Below are experts of layer 5 (counted from 0) of a mixture-of-experts language model. Rows are named router (the router's row for the expert), down (a neuron's output weights, with its number) and show model dimensions 0-159. Each number is 128 + 24 x the weight over its row's rms, rounded and kept within 0 to 255. Numbers have three digits each.
After each expert's rows: a language model's description of what the expert responds to. This comes from a sample of Wikipedia text that the model never trained on.

# expert 23
router:109150129148130099111160133189144147103125133108127114117151159104123130101132163140133116166153102140107135151148071155117105128107113085089181145149122120102103152140124156111120112109136124103148090111116168171157157130163135112129137180122125144136097157143097150140132146118145127143136121175081133146131172157085149116176096137120139155125163112100162092074120117122106134129165095111122078118109109130164103125125084108154152113154122102112148135140135131114145139093086121
down0:085079156108149104153125136149113110130104073156105103079128119112085143136186145152123116096132139144143115137123115115145126117111135118130172127134135112120160110132119111123123117153094119107147159108168133100149133158116149129136128143145144111128116080124112109149123145195084124139169089085135127150145136111113181143160143127132108136039115110090141137127116150092113096081129138141120103127122157132102130112104144107082091138138097152133148171145161143124125110096118149
down1:143137080171099132164108171090125129128147124128135152133134178128143119179115102107121140140126144107093124166072063148135129135160133143095152124106073113134130112115143113108111110080134120096120121117147117071150108081129117097135128089162131088149140111091155119152135116135141159131103115123116108101174100112154147143112125090126114106091150092126114178113128077162116146108160130117147150144116124143113136105107088131124137099142153098124111073117145131124115142097119122
down2:112135094148093213146127118117117100122153141134123111136127134111133128152081131134121112111163133114108106128095125120081144098120104170130137154115151165133162071107076154105150095143110145121101109161188145118138114131138150110123153162084121131145145145106149109152121108077143159088140087140109129158144176160153089115138131130137140101106160109100096151119157148100151113139131178146099165148100153111118150145153135142117138133123144122127131146170153151095144111112142115
down3:134157167150142164174136126142106145139102096129138118101111118140135108107124164118135080144162137129114120127148152104087122070115128117145128114089145103133162134127134125102117122148142152142130129159076148109116159074121127149121138116169123126135146144201113107070136170134122163139160139095117168153130181130133128172171159128135134114139160142134158155124117132141134122055130124143120134164087148122143115148129131129115124116125117129137153187158089132160113071121119138
down4:118147124117098114090136134117120144123130152139123143107134094108148149122096107085149136140132121164116096118134116109139122097153138137111122160168095125110140096128119145142120155176093133121121118127156169117130121141061151122098111088103132129113112113072116145109131119128131090108061120148156057137163098124132126101089096114160109173140171107098104110143139194145116166104110116106097147113180147118109107150087109112137115127142146145144105168160131097115115121123119151
down5:124160081167140089147137117104141109121119140134132093173114098130158163114120130155087120122074108131133143147147140142139134137127104122174136132112132137203104128120159116112142112169113124119086154106086142133127149134134112133155089156118166151109120107093138133166125143102115146108098121175104156115133106155113107139153154091177116110127136119126099129106106118108128127154118184151122144175118099120098131138188114144145159130130133136099168104141134165063115096113128099
Description: Markup structure tokens. Line breaks, list hyphens, table pipes and heading equals signs in infoboxes, tables and See also lists, especially sports career sections.

# expert 9
router:103135134161125141176131096102153148148178140094125177145107097147142152151154087162110165107079133101113123103097124145143115121106117140096124100128102122094125140135113148092116106171141134101140115136143109135153139167059125143092105143126159126130161134170112099103138136149116142115129110104145107105135078113135156136151098089118141135140164144151154166145173091078136170109137125132163141153124119131094131138117097102129110119143094063130121135128088111157115106138113121
down0:151129124137051157179106144115094144105146141140112139121117126110121122093105153139138125135139148094094110140130169155134119113090071136114133115081087119131164102102110129133174103136116126096150112136063146120122124146116089079174118085161121139111141103170107130115129133136132104084134090124104135125136103131113119115135112154134165116094140121121131159117093150123141118102115094111110141147098130104128103137196116135103132141139113169087063126145152129119113155129143145
down1:130122134145125095086141085103106141117139081110110161133167145099083115124127157088118108137122130126125147133131119124137119125148124113129191117126108118098167120126089161144185096112116100087136122126046152146108138148128132108110081128141118139086151103116122107154135149113160148159144133123123139150129114113082151121120135169093115127118160125131152173146134138109156138184141121149099124105100108157092165148166152086164099152128116134128108145145113127133120114158190117
down2:141146125114134140077135122151098092133164129131126110125112164120105141151118143121150148160162131132112091079114136156133116158116128089094107175133117158135116095117147117155151130153077135072119134125111094147141154122089096121139173165131132105107124113133138112146071152193104115119150133149090152149090131130109117126121101122144133095117130138136134118107072131136115118131105137141123128092121143115093103140103117063139144094095158139108081097129101083119127164147085098
down3:150136100161173136110147127131135124126174136154147112172155160124123128126141159122115103117117162082116154136117123128112169128084160118107129094101136180153112128125145108115104156112123116118116092126146142156118112157144151154156111109169129096114137139114140131140084147140144083077097153065105143116121160145130194134143068125086125089102110162079133158132133112160121081109143170148133116115136148153124147119099090111159126122130120100158113122148119138090134100128115121
down4:119123135094162174148145099123130151141122114110119093103085148146126163121175127140088175179113105131095120112149138118168119100126146127119104112107104104136093149137123143143127113165149137109114112125189097116082135150129121113100165131133175145120115136087130121116116128173161144130144152113123065133116125106135111153126074107127140128151138077115147080109134095097091141099090105142131136104111139114111137123092122102138138135102097114073167130112108100145164171112121122
down5:149109102136128136110101154107098125156135121142093108139136123116095116118149144089141111151129095090135125143120115133162122094150118140100126140118115084078145120135077102165153111118147136096107125133118103164132158144098102118094101113104129149099132154124152146080115097080127113097163119171089119145125114094132110075118119109150159096181136091106169079130140140184110111128118094124124141111119097112127086130106132078075120154119112108152148150145114119139125092162151112
Description: Dates and months. Month names, day numbers and the comma after the day in dates, plus sentence-opening In and On, such as December 2, 2016.

# expert 53
router:149176174154126154124115114117156178128176131123111103123153103130145164127141190127116145153142129131114101133096116149135108159145138120123132135148144113113165134086110154148142128133109087147115140122122128132129141129134154159134123074107122098150129093095084148198152113164099125139138150137134124129171144106123130120136126134143152126168130158095190061121156088131115126155086123151113122084134098117153175160129160108144120119111169145114107160157148131111097128105142143
down0:174122145189128157151127101147176126144116136161107090161100169119144137116137116146113112131128093116080157156102101151152080139118137150132109165100144133116154152126160148099164144123101111116125134123079120146146143122111149147118127121142131106155098100139119109142158141126102108155072156150085147113111133139126126153099157098131126152140160099108161119131166114101141088151134143128081123130123099158123080146102086094085105094139147137119108165114116118137176129094098109
down1:104101158122146149143150093108087124128129122093139128101112098135111109112125143115142141134132112116101125142104100093122083077178122106099131157105134075128202119100128113159102145129088086123104126138123117111085139150117127146131137145110121141135142151174143127126129158146164158158162090133182152071141136146099124102123145129112093104073159126105127171114120169116113103128139144133117118131146102128134070130152156162116110128144132129144122110125138149108065144108139090
down2:148102133098131160194126140141134142128135083136150132156098099105137135137109125140103094174128132125104090141145188134148157109142140096118140151130103141086142134108118132158091112158124120167128096130129126122138112148130116144115132123134127127159094132156132110142126094044125141111143058167163143112164144155144119147097125114173148117164130155109115125102131131136142137136111168101110084124123114125121122086123175131190125139100105140133150142063112160112143134127131160
down3:116170127091095099137115136124148129147151126131097127147066109154122129143138169100128124162159074180082150141135130140110110144106129158169083125124092140127144135118150150081183129132155152154126129148132148071075181107130125133135139128139132131141167142124168093121149118118143088110166150089134132099142137121131134125173146100142161130148145144144149082154144149123148179152116138123104134100126162113092150116151145155166137086159130128099128106138128137141119147109116126
down4:098152154140113138103101118123120122111147102106092104178096139111143162149140113144149114112117088101110079092116126101100111107156119091122151108142111131127160125152126114136123135142134090126109148125131139152127161111145165121119101107152109182107108180126103121131129125074129156130154128154155145123087176142095138139126137109093136088142100116110162077143135165146133119152102136151144167166133121114138158107136138120082111133103153102148153155158167126041145100123139145
down5:155117114159117151111134119110182139138131137131142160153109105113123106102144153096078114132144114170120211151150146126100127120151157151093129098098214157106125135129125097137130103122161125091110110161135142127133124112125111094157150145123122133122118161119120130121130112164104083084137131120111134101183154094133101146140119142132094138158090154124114160076133143104157103087104148114149093149166130131149115126106105145159164115114137147120149117145162097124147116113121161
Description: Inner fragments and numbers. Mid-word pieces like mun-ic-ipality and Ed-it, plus numbers, degree and minute signs, coordinates and census figures in tables.

# expert 40
router:130142115109094137094155141119153129134138135147078157136072116097110145129134181119116129076117096130129126123104156107143149155123108116135130161146136155132132162141106130104151179150090119099082078139106115147162113108140151131099137094157112144110132117157153176088138126148106126143128162169118121098189152127139146115151100177112158168162129134120136089133116103082126115141132136141119158141172079143126124102109124168102162130181138122137147124140150104157147099122121123
down0:142111101122095116122119127114140175125132151151116119161148103147185147156151134146137148112136109154141144154140119122142117180179126170152128101144144143107125129158164108162198128102107130150150110123115136091110120137167144143128112153112114134147131104146145178149136107104094156122089142089119105086155151124119133129131128162126127134096187120125127084153106151163125132135168163104139087122099115150101120170174163114147192109151159112150112107127129143125142127105092142
down1:171132079141144133135123097152088124106096136114144142112163104103137136129114122142108156102082124103122121174159158079128150134123117184138128112130121144160117115096127154120112107148142147148133128167135165125117132116135103095115125141132147134139134117153077088096147130151120151153130162110146144133109140103143138113133099146095135158096093132152127077109072148127183105129120137088143083090064103133114122128149188148162135099171113136143162107125114156154140141156135152
down2:129099125115106115123119111128147140139104135124161125111140143134123131136109149139106133065107127127095120140151102154137103128165130154099127146123126117103144129111158094125102124102128070119135142141107168173110063120159142155105155135125114135159173119111104115094098154133119123139100112122104099151152173089134129177103139124088135072142086106106158169091148114169112103099117137087117104162098138158115047109146141129166116107105128123115112122174107132117134131139157115
down3:145151147145068129127128146163146141175109120123113142166131124064145153133140145140132145122137128142126117069137171124140122146173138120150158151129161144151141121120094124145184158140142164140133104155143139175120144108118121097116097180127117099118111091136138069114179118122091122134082146098108135114141123182163126128121111140157109153137124184116132079095123151118128104107122167139129089169129133141081121145119136145180130113114134151097125128122127149156157121125145124
down4:119136140110146158132095099130101124125112138150098101124119116116138111165158115137151123111107151143104132161107129106151104148131122136093149090091108118112136167164116130132092185123123133092156122145085126125124143100108115169097167143140150071155125163147157118100146151131121124111142163154150134180208088070100145089149115171123107149130119130134131115075101131121112114111126125161140137094129087114154122109115117102157119090148149118147089140143114080134140138134164130
down5:179150125132147085167108114165152113119185138123131143143136132126148123151144131119152146101105147113117123100092121128140162176138157115117152100134107135084164107117107111114142104127094141116137142150108161131161108135159122134107112164179120169121098127112124164160109118138122119158148124119121093089127136102148170148091111109088125128116107112098154104131124139166172160147131157166070124075110092126140113130130148183136107136071144141128138089159132163118127125159099125
Description: Word starts after is. First piece of a lowercase word after is, are or a space in descriptive prose, such as situated, rich, especially, celebrated, reportedly.

# expert 50
router:112129156153138163135145123130163150144116117146119115096155121143172120082100163126168120166113107098100101120110111113142125133132068133124146160170117125146107139120129129087099151129127147124145111137150094134176119110139089152095123115119101089156125088108098165143132082157117116151100160102107107127131121156123142104148132119101108112101112101119110103147125134135136108169117185119120195133174159125139157183125153146136076147136137182153108134110118127132112132078136116
down0:145134123120152136132164148109089126121112133150171082122141131118159077116130109138155113119145122125143096121165131151160150107132128109095118092142134135126122136118163164142120089146138115078167155138099117152149101135143149165154120120127140123116141131144101094122142151149115108174119157116123072122134144148098163100109097121128111137131088100113124097138147167099144096163065090124091133091127155100163091135161054145118102120146151105072107122151148133153123111161123126
down1:122138079151146130118124114172086109126150114113163105167175125104138066120144135114132129137087125118161093172122118086095125087107106097152135197125120108112114140105175170107112101120127137142101124128171121139133096156102128145133160123126140140119116086142119152082100109187142113104111102132138118115151129135169095154181095138139124139098151134150127165147124124115133086160118121132098163123111160114122143130120163155117127128125114146129177129136116136142142131150069119
down2:127153122172079125111124115118140146108114135149139132180110107143143122121131041192103134132131148118162159109156156130139164057112138129103174122142143098140139060115124137130127129122126134188090134106124144138126136119127116095118112135069126135114130150086105106138144178132152118113136107119152113114079091120161115111162117143136138107116153146150133128120142169100138120091144114131114135117112134092128159104130105141107090145142088123079177145128117113124124137130131137
down3:139188150097116163161122131084157129147108127125141139118162119131148132160088085132124116123102150102114116124123182129148135121137135136094156125160171145130127148100112149107131178161120079131139150166101115153112117104165145092142100106098109121128190117116105081138088152152158149111110105094125151114159111135109163100214106130109168098121105149153128135096137115123148138113123126144134132110131138132132129099178083126139127142119134150126145120157123127157122087104106155
down4:109134116131072169121116128136047140199132177125148111129095124107160143100103107101128157160105103058127154126141101108139099108102101145149105104122132149151119108112121134119123149117104144130170149102117165143130145085120147092083124135118120161096133134095086140127153144100155126200191129144144161120115113127098125106108095118150105116112140116118116149128094145129159108106121121137113150107138126136118112145125144151103145120160112099125109134124071121149138117123135117
down5:135114110149139161094121168137119159152132115146167131162098116107112159096143150157147073149104127135134106169152187156130124122163127153109105130106120120134124140106150149153154133137167122155187138101190125109107143117177161155140120083138155149134098165117164128154142109119126125147116151134128151115099076175107099130162123120136122138109102105118105134176092104142156145131142088174158154143149112108134142140121144122119107121160139107117130123090104103119137135134067136
Description: Adjective suffixes. Adjective-forming endings and common adjectives, like ic in genomic, metamorphic, al in monoclonal, plus original, new, public.

# expert 49
router:144092108121089142104095123133135142113134103107131128131136096137070144168128104137100134107149161146144178105135112105131112151105118105108125107103127147125125157136130113146138103100108093140106170127127116090122146118138168132135152124141126153118130129139142114107112124070121086161140124124163142103103117118115151143082116080135123101135150103148132112123125155098170105137163163165137122178158118103123155113106128194127114171089139128106085159120087167152105187178155117
down0:139104137092137088159115127120157137135130130136144127138133108130146119141096124206151125142143206165070096139151125133158150137145109117079131101116138138147104106085103167127110143141112157114172122141083170102145127096121114108116136136148113124130114095153116151141130111143126165111139133104093172091158143065095129142133132123102088118131102121129118120101133144116139139103148155131150082147128123177126147085156145124075097087103131127145114126104126139129132159133166124
down1:145159132127135115129120092130148094114118110145122152131095134128136146123125084141136119135102111134119146085130092115090142115065124146149135118122089132147153157122171148119171116113135061138095115166142118127115101114170104119162136101163145083156143143106139142104129128128099114092121109129121120076094143088141139101144138090111122084135120126126123121178140144158108156206126094153102104130114121131126124111174076139101157119156122086141102141154106104137146142079141111
down2:119123098158153114139104166123095150146076130156133128137114077129097111122165107173155132099088105092138121109147137121115129135108135119099165083137117146108108152151148109123162156168155130144114184130150170142138135100103179115119116123138142165123124187143117115122183133120119155137094109133132122129171123114137102123155137104130151135167137166109115160119115113148120151128118097133114155095133101127095143098125088087150147137155167135122128136121120132078125076183109095
down3:104094144119125127134113176181075168133147107150147130114135106122133168160148140096142141099122155159080137157154120128094147089139114156073121140131130105141115120137088125073104170128124113121098114129104117147119125150138130123122138133166096119120122109125094124158115106104098103118114086147082168116166084140148111119146121116080118128136171148154119138177122134123124137156111083123143133156121136164181105190130100128123128109134091113100109092136105135136127129087155135
down4:143128121142147119103174139163105117148154071151163120111151102125144137100121162132173166153126143130098140135102164094109132105153141140182146164141162150056099131148134113130082097083122105143138105142172152061163126111129167114151116127151139127138102124100134102122118143127111167127080086156142155152081090143108094097097144095130113117115128131120137127141136136103115131126130107118096152125165147149142115136086138130114106150132143099100109116137148113121130097137114168
down5:104117142133109094123097117128121063116160124143123103105081091116088161110123115123137107109158145127131161114141120107132132157154143110086132087116091173139116152177133143133135088145113096164099160143140105117148118145151161119151141127163081147122117131131105142093128174092140164120096092126103134127110094126134116125119125099132102132129162112140132142142136130150118117146114142126115124182108123063118071161124089148086152064125136117115140140143143151081104107154103140
Description: Personal name pieces. Common English first names and surname pieces in lists and tables of people: John, Robert, William, Pe-tt-itt, Mc-Donald, Hoskin-s.

# expert 36
router:134133089137162140119148124089124123157081133089146116102149101134149160117097116155132117196113143116171133100113082104106145148149095095139147129154153131147115124189133155159149138137112136136116142131160101083155135123125114130117096163120134098138111129133119123118117138163096114106095143121149108164168116199103137100118119171124106139093133121133090113117184106150126131120122092171121171155097130109134179141115101128141132145153157134079118132109129108148157096099134128
down0:110135124155151115100126085138127105124098100087119162163158141120123117103165125104115146116143090132141062152084096140104102155124115124127127093129115188144152146140099114168117131113164166109163136139125166128139118076131116172097102188087134135128109126143146087098138129151143148128097131145122115088113161161141111109123120102110136157142134122133140156139172155118146135113117121167125167133149142146147165146181132139135092117145143118098172134143094105118096162155133152
down1:107155136182147118097144125112171144136107151146126122124128128192137099069167116130137074153125084122168128086171118112116140145134144086123157091111108128101117139140109109104138120170156138142127104122103129131115167124141097117132134113114140118102131119159121125139112101176145167181156132156146137093125151149149093117128149100126137167135175115122110132132102109130144144087136153149113125150119107114106146104149108099069169153097067138126156124138112151092116115110102133
down2:132127128118128144135161138109120162127134128110112105122139148128097163144090102112115149066120116114139142127121096099141143154101109139093080164108129161140135135104105150142085096166145096092113079110137125127123116143138164104151061162128156110110149151099127112119135121093156144129102139095110098107151185117155118133188152120148147111127110142088141155121138119112141169099105137120131087134101109130132130178141137137129098113134136139162127100147155080115121165166193111
down3:158164151099129132107142107123103181123103121132166123144073142114104124153116080105121123122171119146100140085145131097149122168084148145132115138127145115119135179131112139164142089107161160101087072114148120128139109076137112168106142110128147087109114150114164172138112125127128121121123175101150090126122134114165118128181138152116091145155166120110140159119139130098172146121100119123125093144131076123119155131130132134093103131175111100154131153114125131107131131105164149
down4:157113129108083148086117090097116131121141138105153095127122120186114090096118067128123157100106098092158097179097149147112150122105119126154132073143138136103135139131147124135125157136168158102142107134124140105133134120098144130106122080114131129097090086122102111127144155109156140116110149113169125125106114119142113174097126145162157124117131131172170124081110141088132138090155118159093140105091100154090130096131107166100130133130122139112105120122128134109137179111092145
down5:113149109132143116124162132094167194157121084163098168107139162113154104128098141129120132144095141134104099058150095087145120121133134129114106160111111132118091154118106155121140141157120165104094126130145143078119120098165126103141165125145128107124134096082086091119116097141131113112096138122089157116134122122151157140142161166107113092129142108062139108128146121112126126166128106129137136111118145120116084132124098136106132146115141150114139124135093143190118140105183143
Description: Adjective-forming suffixes. Adjective and participle suffixes closing a stem, such as -al, -ical, -ological, -ic, -ated, -ative, as in patern-al, Phenomen-ological.

# expert 22
router:094173165105127101141104099128147132163129146145093108126135091120103103127185109100111132173141119113157138160139106150150117179132151103124177143101129154118147086126126190077136120131128122159165135142092123153133105134118124131150119144104162148137131125147142143062166125114132106126145146144142145130108089093145108092092165152114141123147133104084132157158113118121128170176150162155178182123148120143154126133157116117113139132138101129116156147122135114110096099138134106
down0:147134108109110105107100129128126165166130113093106144123116136139115157115121114110161133158139099150152101139137115118109145123122100134138162096136112130173112083109110130146165125126133127144128117130090131139081134118112147113144136137137137093090120108202150178119144122159166071143146142142116122091102096117134185126149152161164182129124126129110135111149104108118119168146119139145128087044146138130174141118099156131114126132090185125114094144140154121157145163158130124
down1:139092172117115134119168154134122125139118132114141120157104116127132102137139134140117146144168075113114108145157095171152128110104131097133114115091144131117117156109146135119110199087093156107126137095149062156127091155147130101119080144180110171120125124142110125110113140107188108155098132131132144143141152129146153133166111093117155138120145153135133161127090110100145118192120116114146193146171133103142112097122083119132143101124113100123146122153111133113149119162132143
down2:109144148123138124156145147126130118141085127120153142077117127167132125088125119145155112112126117113146072119153076166138088181130118127132148101115085127122125112147105141129120118124133133112110140178147058105090142098101159109093127138089126152112164122188147154132096130157087138079141119083125130148157099141102145128101150136107102143159111151156138151110105111111078133140132129128104162113108167142157137132096105122129144150106084160148132115147184115114127139114156114
down3:140123133110122158126140119152146152130090121141132145115109080177138148112113116117111100119098155113137062136085177153121143106154097085112085144155135148120132094102100142139185144181083148116178117157084145146128106126090126130131157141126131157115079097155152146117093102123126114128155109138128119189133127108159105121109132125122095117136118152115119091108106106133125112121142127129134112107139128132102121108150112138191106081124145198129125110116092153114143108101124124
down4:119157121122135117117115112127105176110184148157096129082089093129123098133144143125109104124137092093159125174156108126136114111140175138119160137131161181142115185151104123124123121130126113102113139153140162159133161138162160137142107077121138081112098117083098133082127105141140120076118138113129102165167107115085146125141169160089105129146111158157138131128145135102108139136127137149150124127132121116130155139136136164110183126144104140132135154153115180164165155112145130
down5:143150106109149110120068104128135074144116126104117139141133124137155137102125125147109136130126161108119131143133150122137143117102147077096119153081136104133144133089170159128158104090184134154134159143150104140134099101118113098145158140152120090154144128149142114161109109102096179123103121113111106101123150108146127150114163111077139112107132187186153141158100126102163106107087121154165159108161125112169126166107163126136118132152119123110151173133173140132100134142140126
Description: Infobox field labels. First token of a field label after a line-start dash in infoboxes and credit lists, such as Author:, Voices of:, Weight:, Genus:, plus chronology headers.

# expert 16
router:138124158096165088134145145131145106138137091121110125142174094129143098120122127101118115106114106129093165104123108132101134145143140132145107138135163123131158098122143115166175150104160119145122101072153118150157156128126119131143113142118123133150117163129151084152082115100095160160088128083164117105120122115101120164116115097160156170103138121152081166144136112140088128122155116074133133110073108139126126161157112136128128119088126140122085183123147123150094134167171107
down0:100140166146119102125154134116120138128121173110139131163120132069126120099075178112161147127134140158137094071113150175114144151124098122133093147131131141154127177118078120105175117153118156080127172135122129131133136137144110172127107125136127125158123136147131127183104137130140094100132168110118124113154102139094116152137162116140196146152113157114145110098112181151137136126142118106184098139135101154087152124115116138147138142115129134074143158097141114128146122142143142
down1:151128147103155144116092123183138096170128126112155096168117148126099168125116139135125145156118155152131135107120156124114155164092198146138111097078145152108099127109152123113141160112121117161134141163140126133164091112140128118134203119096102141139158134137127179145097097138110151144143102117116102147149117136135117146160142140135151117122139098117137162061116126147139106160113154125106109126150184102121115118140105147146112079155112105088155139132109113088105102127161121
down2:101111123147115160157164097123105135053138140132132090122163156079119114148139162095113137128086117129108094124121098130144110096148113143102116109098123148179133120112154130105153138106124128128153155101074125175109129079168167151137132137138102116156150137150147093121149157139125121150155120091132103137105126099126059188108145135095124150105146116134120142151160124092131134133086144126135133124136126114107146157178161121141142116139136150098124117133126131170077144144156162
down3:116119086157153127075117183105102165131111116121137101113119129157124124190090124129148116135124071149127124109148157136151139123142122095134148188128096122117104148120160117145083131101146125108170132141151165141103212124084103112146149132178126107131134162108128096133126157144132122124115173140127077104114149106102130103150157127103130113116105144112117111158109119092114119149093096139106119153112162123103142109147133108138115157106164129111136142115130143175162126151098156
down4:139076159107168122134083124124155125108137132115122140147171149115099137120089161150115124151120147151142183146159098125117118099132141130132108166105131185129155136136121065148091080165126150115085130136140116135144146103113158190118107138172145116129116126121099139132109162117143111118126143119114139149134175061119136135122138115104101129154129107150107125123134171142090117160138139143174120154138149150107114072110092151115104157138168108169121126113162131157126110104153142
down5:113136117140138120125117094135120161159105133127148103140133106144151154117128118122103146147143115159082086129141153107139109128127140107108121087083103103055122149159121136121127129131034120141146105159136106170123121101146087142168150112108155126144131146118097093134096118133097109132083080121082082111121119152146131126136141145124106112112155128134114079138152120089120133180133089128162116133122146133119131144101116116175135132184122105147093161080143112120160134130110120
Description: Mid-word syllables. Middle fragments of longer words and names, often after a vowel, such as Moo-se, Oly-mp-ic, auto-bi-ographical, Soto-ma-yor; also Cyrillic and accented letters.

# expert 32
router:107141090117143140089118120114163155166124130104147145149118145150135115099119132150106154105116117122086122125119123120167104153194120149103135127151129131141087136153147163099105141115128156106106082137165127137064105090093152105100177103173110134150150135113150125120090142163116141152146149120093151102140124096134119107121152119126136105131161130154097160166122126105149094132125109103119114140125148161121104138146078159185132170120115088123168096110123105111179132131114092
down0:160130086145116130134138080122156144108110181105180147135129118142106136155077128166129131134121127137111128139089094151125104149150132100099087140131118100151123113106119180155133105110073084110121100189135126115134131072127139149112132156128127139109130103135207131159128122144128151117122127154125100126127118120140154141091113124142128095147141126094106101061138129137129112125151153123147101068161176140117151150138108110141134141165151161097123138134079140133135106152143136
down1:130138110165123123168106121112153167112144156170121137125141120134146146126098163157103111113136128128116130114109130155155114120106113116090131151139153102117128086137144137169086060118147118149105122137123161150126101127155162111125137127138154160100162124141148068130118110108149097108145113094127120182164135120137086131108113115139093136069151155130113115144170123113129128135075144149144098121119118062163097118095170149135121098148105135131135157158095175142166089124161121
down2:088095157116175120138134103139123082106160150137090128135119179092194095149150133136144129136139150122111095124165134090115131108147132076135141107150167118090130144151138147143113136143153104140081117109117140090131105150156125127133145132116124113116115136124127107128117137153123199136120153118121108104134137145170109124122103121111078141161101135141091150124138113131137133167123127122143149212128137147137084148097150088146106151158048120139155121123148130107121139138153142
down3:103149130142143146134120090110128129140132091190111149174099122145127119107122080095123135134096123081127119136114129092115110138107148154143141123110137126112084150144113117159184149139182073106132133095145142184146120122119093134134132140107128151130094107123121158152134090142177093149108122133130111170148152118057129127108143119188120130143165134107135139120119132120154110100113140122139094177061151079132134112155136150130113113105123101113136109119123112114109111107100093
down4:147152091113126146123115091105135097108124112103105140139116146123124137129116137140124097130121098156134145167108120096121142132079115118151120144126088126091091099136139114159121100114108096067117103148124137126120135150140142093111094155131123107156106132130099121153111129114094134168073102135086147188122148109129102120095180109131126153117170141161118132168182108104122108081139108115108123098135105105143137172149105078120102131075132080118118155144113131134138109082149084
down5:120137115126122120107119078127156074139063102146152142147094088075128152134142107153073165114096112122131122125129088125082143171126114130124143115099166137146101146117093112134069112150133144082152145134119083110142141110141097128121114158198083111130117080104121115130154121115119123173125120156150132120116128114117130105127156109139136127166106129163146152140136103108139085119128116162107124124121127117142161118082139117112116129118079104161141128159111076142094138133116135
Description: Noisy mixed-script text. Scattered tokens in code, formulas, Greek or Cyrillic text and long name lists, like in, commas, &, name pieces.

# expert 46
router:138127114130107145137105129106127093111118102102105168123089143171083139085089160136146101122095145112139156120168157096090189148146099142133136142151148159131111163099102138142123165121112108108166116117144110120152136099118105093122142178133119100131122158128147125136129137138108147097126107148175124137178130168138139102142149124107106132072154125181099100132163153123145139113132144120112166132089144143106092142097088133093090084120119133112154139109164140152134128178126110
down0:132087122133169085106142096121151120116104144119118105122156125144132080096120116130131107106124131111115126190107144115147143130141130115109121071108118115182127164159166157110150118154117111131140091128132123120117127170166160151146116116085124172128091117132125136130151136106113165102117153130124135098151142088116194139071091167097132154113109126085107108128158154127125144112102112142122143101120096137149092126134118078134130149112115125131083100087125123164071105160150115
down1:124123149104117141140102085091099112071128145123076119149148164092152145077110155110135165136131102074096137150132148132115146140146101118129111148151129100116135106081122141117105127136131174136122150143116077118111127144194131119118102076059137143173089164103168146089176121168148123104132154119123110130124112108103112151123104145113166111126152110116136102112126125106116167135111104094112128122099105101134129134116163113089139106126115103127136147114100132115137141108126169
down2:102138114096100098147154092115135104098131153153122120141105094131095118145145147154114144146171117103144150144123124146126141127112138119142107145130177115138092147171136127136104131165177112104103099114146125136110154152084125140115146101128096131135130142138110128123127192154088126126118172150150123180145060120112192146162085118094117122108095102179135141135149116118123109107142123107121135097149126142170099142083125151107160086115108135101173086110150108148151145148141137
down3:114106121122119131168122124152145130108127127145137116179118114136122105135139147069126135114167127092107092124106087132171156098093128096141147138082145092110120128152097125148127140129146104124099130127128152072143069069136101128086130123140097159156187105133157127127108139138098149112126157124170140142127110136129081093090136099148117138112139082130162189177131162122130124139136101115101126112140141102149153110158151130114116100146160108152137126112136116138097103119074140
down4:132119140096156140174135155159130121172138092143135162121168116085140134086112105154161133147078127120105141131109159156105088105122128121138134111124122136126139089138129107126156122127132168103134105134156138130087128142107167125136139133145156119136125133106168163082098126155145131127138145088182045152096120136129127099114143099156138116139184070175136133161119117122128104100150114145130156144141131130105072149105143115141165135114138151178134095121151112136154150132163127
down5:123104126134149107101101152124153154105109179103183137122165150119138129133158128128095125162117118123167092156136117149128139097121075085122127112122094121152101137123110127142094116122174162100151142139171120145143111115150140114127106126167106155124124161126166058100130115105132117084147133138166121107140143154128161077092095149117140155108153175129094158117091142145139151133134098107102168102135120165181162124157136117133147141142186127150159135124140118137114108154120124
Description: Inner word syllables. Middle syllables like en, ver, or, for inside common words, such as lieutenant, ever-present, according, efforts; also well, continue, remain.

# expert 54
router:121107146100152140145120113093127140107153128117115125097138105129142155078151145110131084100098125134121144158119120118097167108154142165125147149136084096159151083155170137155151144076113137139119134104130100157152144117125097106117143132144133167127076137171138104173083115091110126130094122094184144129127095108076164149117157136123139140083112155150129126134097099106119148143095137099096146077088140132142154132097128141151118111088151119116099153125157119121102111123167130
down0:120157161104143093110146141154126101144139126095158176128132122146136137135125130112123130081116112154156148100115132130148097138097126134124099150158110117119138120184115119120081144107133122085129180114072157169155112125135092141104136160160108102137113125111109143177099124086117108126149142114141131063065136132112074108137182079176129146132070136146113156125125110123101076145117126166126131123138100162157153130101088130150126124103138120143141134129144128124126114150132123
down1:128100064110145121110132104093103120102140114110139148159186071125078076101108138151105124123145113141141101126164110090145149102164109154167111121143131109134064136107121146124122111132109095143124118137126135124133122109116100146084110050133145100154149144111147124099153142151124085134144158144120134143110161098093116138155126123155131141155122139138123150118129130113072148159094155131163143110064106119183128112124140114127124112127118143140108158132115092142109119167142132
down2:145130136180103121112145106122139127143113146094110127162113153129157138141105123128113171093105119152083165147136132102142124116096118158146119120100161128181143138123147128090160063134113138107147108160098131110125121195135114127149174140120122120113146147109151145119099105107128145098180119091159126159153135104126139102155156163166172125124109161117134070081149140124128156181163139139137113135137144144086140133129074079113146109122159115132106144148127134096104134126105121
down3:122145122146092129102109153064111172089152158110126127093143135092112123162113145119104125124124139133123148169115146125125142111128123132147146098131089101148118098161107123105161138106154069107152115140128119123121158117133101137160128143127159121153106106119152127110151067101109117083148143150149122106130107121152131078142143154124099116066100152152103122154115128123192116123102128142114090160096090136106126137107193167158114157120131146117145166140122123093083119145104153
down4:148172125124127142127158122165166134122125147171145102150144137130112113127151067091119126096115130158150134126134140148131148125107148110145133109078120136135176132164166107127107118114114126097133093087118103129157102144135162162090074162109120148141133119120117110177158135107114119105106164120127149117109121178152147108127164111092105130109111131098113103142144098122117099089143083128134129126134097142191092183119145147127143081097175128096094151149104118126133145135098159
down5:171105168112171120131122109171159146113127110092150105136087108096137136137127127120140111090147186154096112144116111135158101130106184111127088136145084147108134104112127144141173125113147137114150150130132103103067150137132140094151138108166169138135164115133129099116135122162138154109104101159099135188135155146098131109095124114126112125108129115117163140117135133156104165128100146151121154085146107137082145129111128124170127104103157117153131082101109089090125125168103143
Description: Mid-word syllables. Middle or final syllable pieces of ordinary English words, such as prima-ri-ly, pecu-li-ar, maga-z-ine, mach-ine, scena-ri-o.